From a checkpoint of a small mixture-of-experts model trained on Wikipedia.
Size: vocabulary 2048, 8.84M parameters.
Below are experts of layer 7 (counted from 0) of a mixture-of-experts language model. Rows are named gate (a neuron's input weights, with its number), up (a neuron's input weights, with its number), down (a neuron's output weights, with its number) and show model dimensions 0-127. Each number is 128 + 24 x the weight over its row's rms, rounded and kept within 0 to 255. Numbers have three digits each.
Before each expert's rows: "comes before" lists some tokens at least twice as common just after its tokens as in all text; "gets" lists some tokens that make up at least twice as much of what it gets as of all text. This comes from a sample of Wikipedia text that the model never trained on. Tokens count by the router's weight.

# expert 4
comes before: "\n", " ", "-", " 1", " 0", " 2"
gets: " |", ";", " (", "\n", ")", "\""
gate3:131125145106167158115119138093134111094146129140102158124195130114155082106129105123138096122137099135126157147127121115136137114139128126084117069134117099124162125147133146164081135092080110097097151146184147072107143150146136150123133136174141150128147125123114128096160124157167127112144126150170113096094141155120136119135131162128089107124102142152153138104189129132121100136151
up3:110148110108112131151068125151167138115107185192133121125143135107096108162150158127140115113103108083114146126130120121105129123119097156126150181118121157116119131152122136157111111113133162088079120172183149138128130129075122118107055146143133130114133124112111130163073125135092147161117127145158131139111118162142121120129094121089136161129116159114128113097101110140144114135145
down3:163138112165149077111130088159140137102146163157109154113135165149142086144080107137118136171119105118148072117120150140108137147111091129102130123133176135157154124118068112124126117071095119109100134119150145122107129123142119159112127127138082109123149124133121140152156160142103139116148114167143089148138113139154144132151143187120104143083089132141139127073125105112116092134137
gate4:166145127155150134153161162125149134122149112107136153091201138131120095142119131151164118141140170108132164137147116141155168145123142132088132128136135163147126144124117137149094114143128146137128123117122151155133117161114128157139150056120116175142175155148131079126096108128088130116164126137127117095149130090096117121120114123113159156083096114103143153082125162168133118185141
up4:144141139189138115115155133111123126137188096121121129116143131145128125124137175137137065124179147112119113110158109133122148154104111108099106121155154127175148092167128107106110141117072118121153122067155159132146129158118141147189167080133156143151178119126118124128120130171120109151156106144133101106144152099090146153133128143120125156105127115138111154129108136158124114155100
down4:139167089149122075146127138112108168104138112091139116131155159097121135103098109143093148145131142111114119088138144116138142118084129136140154094093115153102114125121166146141130148083164148121108138084140121132093121139182095067158126123131146157156106155131115109097119120076146109115158103140098125109158122099113130130115169160124085127096119118155145138144128144091108074108113
gate5:110144136093145121122107141151112115128169120136084085132143148119155106082132155161120095129120085102121118107125127158121142118125149130143113070166125117122165110172098206135121135114112162128112155130143150072105103136164158124138138151140128143103148141168171142110179114152124148128110105129118129102125101139153125123104132086094113115142154159106107124145177112181141130114149
up5:142136109105169112099119127104132105127125102132100098116121164121140097165112120134143138136142122104119156120105158143109109132121142103117163090136090095117144118151139141128147130147121162138142120125167094183097139096142149080131163165141106138098181162128158157092162141126172151178150144147186129125165102135139100103120126125151164083132117146142126115142111115120122149155194
down5:161139131134154088106104161109137100142102119179137141209125120113160138181120125117124106140128129095156142150107102155127113103138165116126149117156159110128140132129093157130173134143139107102119145115097153124143146176102101154143112117161131142107129182144114070139111126122126123166176101137070123122121133144130128128164136138135155109130129163122130135134073082111159140120155
gate6:161132123148117147125121130152133142145139156128121120120117123082104131086129163157139137130104119127136130097118145120096138161139122161165122090133139141143125115172115168087107105120085128138100105104091165147093091080116137151105125105102101133134114086159156114113154145160107087192097093133104141104090159119145083097100117136120090131129101186138102133133121145141129123083118
up6:128121136166134124118121095137148146106162133151102091104085138066112109104131163161145117128110149099141118119106135118104114126105099116166074093118126116142136107138119120106059130134105114163121114103131152148118111141105119119114110119091140167116151100165127129079161135153112127115101122138078139101104168108166109118097146102132064135118105173149140159145132163163118113108120
down6:097176114117105119118119151156102141128120138166139122144111105170107124137140138125098121157121142195127129135140157103117126137141128131162105126117176113174117129133160128139127122120131098120112122119121145122156150121117147140091087120172142089127115154149128100119137132152148099153107111099103143128173170143104109092138111130170090154165152171162125134188098128127105210115142
gate7:139134177157070143132126130150107147099146128082098137100141141124098059082105184150127100133141117147119133130126100125102103208126137140143100070143140138135140125140122112128147128152074132121119154134140100149103079123102109144140137150125106149109126127145135120099159132140122086135128115124125138100129137119105150146103154168142112188128123154176127137141151136142109148121092
up7:105125149110086151094102136150109121107111156136079173167154149130154070117111100123112098116148108160101091095149078143124084136125119097124107102126145115160161113155176136150143137110070128105090167149154133131146151144148124107115094157154123146094107114104130121124114137157129106127109113106148108147163164120098148127132158168102111112124132151141125150092152106167124112110119
down7:107148135135131125125145121153139098123114132107118132142125094104102133087113119111139167160148094112144113115119121133117148123098072122107159124128146115099092112071146130133112110120126140094145138140140073122122126174075152131124140122148163114088172166126103088095163130125121130126172128120121161120135117161179191129109077144157169118101171142150095136132123140139112110176127

# expert 21
comes before: " the", " and", " 19", " which", " he", " a"
gets: ",", " in", " In", " with", "),", "al"
gate3:153112147127115148137114155162102109143146166099100098141139086126121136069158133095120066135127144131174086118117124141109148115149139139129125128134139142140170166141132125071134142123154125118162153139119123133138132120126122128125149148055120084116112142171151131141183111181139096127101108108151160091130116101165117120116141108131094122087147150128121135133124151155178130127085
up3:120121095123172145164101170118121113124153158163088128155111144138124124138163111103110133124139144122139144151112116097108113105150134158115132140103139186121140135135106127090144156140116117110156143157123118153131151111117102134074130131083099123106099165130153123139112123160110123152089115123109143141138107067120117135141104066087137120208109118091128120126115107195160119113120
down3:118137180117108144129082141140138105133100144117119114145107098155184132093161147102126079102089135141129139132115139095119139143118138132170128099120142101135105122127149104129109151143142157080145125170099104145178126156128160139155170097156146110140152073107114133085145141098115149126120148054095138131112129117145107134068173120136144147116118137155140119144130132117141095099121
gate4:118105139097130083149139165075178129116157197094091147115135126142080107102112139149097119117123144139106163123107114127159142128142092146128112125121131136151154101167139113092113140123139118154159145130115119146129113137111108106128117158142155121133134145113138140111126136101077122118146154101158084107127154084132169097146124107161098192105127151142125115100095092142081150140092
up4:136139124117117167189141119078107086133157146132111157148162089138096148106106143137125139137136149161106161076163126148182129173135120114158169144121146140141104124196145134121129121170137153167150138129101095117161113123121110137112131147101119143138132134112121147113137079157115129125170086105178071127156129110122124129131134144122142149116131117126126102163141107171134122163108
down4:116165097129121106120104087112128129137096145110151150146155120086120128130182106137108101163141134101127141131128148139142130101164103148127145129114166147153090110108107181112138111100132069130153123120142089085188117109131178138121142158119079133095103121111108135169120162147124147126113157138157137119125133122108103166101142142095064133135113147135118174135101135080152121123133
gate5:129119069138140116112133129119142122135107075145150112121112168107145082170108079131124150123140079136153127135155119124152122113159157111131092110152129122135154090112143111149124089144120109120122124121130111110126142153157105146109128144129121094171142126151105141107137141158148132164155139101144142158101144140097140127158169132165093120101018109098134137153146114144109123134085
up5:177147098154138145205118097107118109116102094107139132142126112151147138137094144136105132130094106133111137122135101137157101079156109126068107182177133151117138173126131144119154124142150103154112143141074125132100158108129097127094141135134153160173144145120141125120103129166162152096113117099134158118111102132091136161121155134113133112128111093135088146098137176136145118130121
down5:143127122161107118161136130146133130176149149133154131132093126096108143125141102113162185093142130141163131070071117123138156133065164121157128125142157099155117116146123130108129131115127118140141069144136096137149124139107133147132097145165125143137135115125138133169100082091167149168136160182126119117121117164136117082118116159140120090122134103140107150176093158111104133117128
gate6:131143112176120099146133160088115157134111151135089133133115139154125125081129087126121111102067144100154163137166125132101159085132154114156161127142116134124136121137059185128125082124155159123106117134082143138160137133137131136122152117149131127147108127168124136126132118145139150209142127178103148104122102096097144147104139152107107108091124125132130139102089124148134119125103
up6:165160120160127114140112126105136137114163152080121109120142140143080105123127115112093078144145117143114120175164151145139102146120160158152152100142139128110106143171072121118110122151144141117146144160111154124161133137088082152158145085096124102173101150131120124121110125123128153144158127183109127111107112153111121144078123173085107122114161122109126146123145069088128140122130
down6:153145118095115141110155109138141102148118163098119133116117164149085104155150149132114101163124118110095160107137146121130115095147095157106140117081156177125139129142112151112138156122095107107141114084140087104177121137101130147093126155109130144135124084127168139119114184105106142090096126167117136103133144148102123187132135114092157142105119129115108173123119114134152068114095
gate7:129095126100073107084120141121155137109177134156108079137114140130083088151099139128116108128120135152129123125148108128136181139195136096120148086118079124144125123160122096121111138108108148133131106090142105152109169121148123146109118132153145088140134131102081107104130129116112162122112147144098114120075138141106097099100147141089127138183141166132176140106115135121120155140133
up7:156114113163120139152145124159144119107108117151125075117124155134120171178105173100139128169124154113096114187144108148128170124170138123125128128118106031089093164137117135157146145113108135169072140111141080151146156138114143148138087117139151108130159094149104108122149117118092134109131149112140130120134114119121115123107134139100163152137138132099155135104111147132125147116135
down7:137152141142140141153131104119121129129093115111103126159092081112106133121146129112126095157073130108147146139130125103112173108144162138124165144097131125085088129137115126110114146082087118104113133109128142121117136140118150186139150149093101086128165134104168114126126167152122089094139145146085099156107130087137179136173134151167109138141117125093124110110167150130076108147153

# expert 14
comes before: " |", ".", " 0", ")", "2", "1"
gets: " |", " 0", " /", "1", "A", ")"
gate4:131121150111143148156105166104093136141136128111129147107141117139206114165139139124149164160108148111144143156133170080138072133126124134122120159138114142140104105129117155147136163169121109132092136143124110087060131115139130100147125115130138134122142120155078154142108124164124126115142144137104096114139131112167211120148132098072097109141136108135163112161148098138139132134121
up4:151108118103130163150169150103086145119153085110117151106117151145137104122120158154155146087141128074136145131170131106117147160113171114102148143151120143121128075124147137144118144152114097155106128140101145114090154131102158155146137114074116175133173115127124132149191106142118106131113087102119110098165124133157115104127144085103124179109141125142111169115151146145116157120128
down4:134172149107103159131123172129142116146117190134130120184131078164125096127172118093147173128141112136174126119166118124178147105137127121130150120158110130127129105133145141136139171111112107129136101132141105152150135084160138111132134175138083127070166164121123135143103132157130119127144124124123116057139125152149159159166143141092146096147114137138126132107159147148130101116125
gate5:137115111124130089139103106162098134105091092152186073173115127134145140145134139143100100094121146132134112140149133171142130156148100111130120095132134109089109108128117095105146117104066115128111160094122147128133121141124187116116094115133094137121110126094108137152123107112132140100130081109147142100102140112118155108115124145039092105140113120113120087111115120155138163156113
up5:164132107122174132100124127105062106140089139158141141105112155189091099118131136131128154131138093120111105132168133152140137166130084111167136146124110139128160103133152131132117140148116145121133153143140128080139134122135111110111146135155158122122076131067072129137129087111146146078140131107142116142118134125140108102091104153104114049129145129100115143138100140156133143154150
down5:168135170078109136105136074115147126162117086158154093152148105140131124131130123101133154130128125133081172098166147119134150118112110162141158130149126177159114123127148113154159110139160090137152114155113140138190111164160077147135127130120108104120114120133086141120114112127094103129099139156132154091099127113150127159095119133117109134117185163123141148128157121179129115105110
gate6:090097125151148124097088126169131129132149106111117125138130138112174138139100147151139147123104099136124200116104114131173097102155140139131155080141113173104155134141115148169127104136099128155122164155132108072108146128162140138064123119168120128121127112153091126184127161104145123123132129107144120118119104129173116114096133155132148150158094106123112115149115093117126176092112
up6:080172109122131120132106160133164144110139142080147155124089178089107121125144137102153131144099123123155119088091120142165124122116111103124120120154144187143147144182085113136137112132143139075115143158157095151132124144129164066141156104142122109151140116144097140125113150121156128134128170154102101135148095126175136082100109153119128095148133133116119133138145116146087122147162
down6:111147110124107141129117107159096124102097120118143164090127125119140163121165119140122125140126147133110153105152102128138092106120116169123110108108167141147152139158116113133161081154125126102154146084164164094121074178148115090124145106159132158107124088107116123164106124125157134102143095111119163126137128155108177161106145132150131117117185145200094120167125145108126152124137
gate7:133122095098126090162136153133134134126137153138123128134177058114172117169106097122123101133100139171122163145111084054093104096104101150130081090120132104155106153123146134118097131110106143133121121143155134100131119138128111107122120133123166160110148110123090118115156104105105132117122133094098093105070096125131141105129126140104106153129129115120120167134149125130142088175155
up7:141099152092120135103126132154147152140138141165111112087097095091111120138174130090135154145120102162185152127115120121124134133136101122154100098125109106126128156141129100154148137123153146152132115133139117149130151122143129126122103157112103133161147159080122137117155102117182120169114126117072120161108098119120150081154049127141118145127096132109161143166141130172182132151124
down7:113075163152102107157160126134126101133176121148103122139127163116123069128186134160087113117132132104131146113100086146150134114156172119110103132128133111144136153098129110124138124134139122107123128116157107175110124194159134124113085117118167119131142119138129150083113163137120138114123127107114113091098141101132111113109164133107120189134124177114085163123129177106131156147129
gate8:115139142149118120100154148127094141089146144128118135093148157106132135100147147122149089135108140089093153109126130103120137135113111149106139152145154137126159103157099100148150117091065101112098133112152120158096117144112150134174145161130177105119089096110120147114193116096138121126098127137192132142108147137103131148103141104103125085129125144117169128087147166106149158107169
up8:136117141123092119140111142066120173103093180155158100151132132154131138138166118138161145088104131067090148126123113132118158151112135139113147128169161142106134125104120103114176098101098161119101121150103123133125160123098133159102115152133129150170138114095160200144141138109141086104117106104171160147136151138121119108141112145093141120124130107115133126119079133125154158143115
down8:170145139128144131127114121177137112108084092151123083146122185149143176181120101102085118146120109110136111109118137122140088128116133140074140129147164104119149110065120117103137139143123135182110120136101169150127161139099125161153089120098132091149134127111110097109097155141125165152117126134144124118151153106119142073094145127129118118130089095129134108138146126098137164125094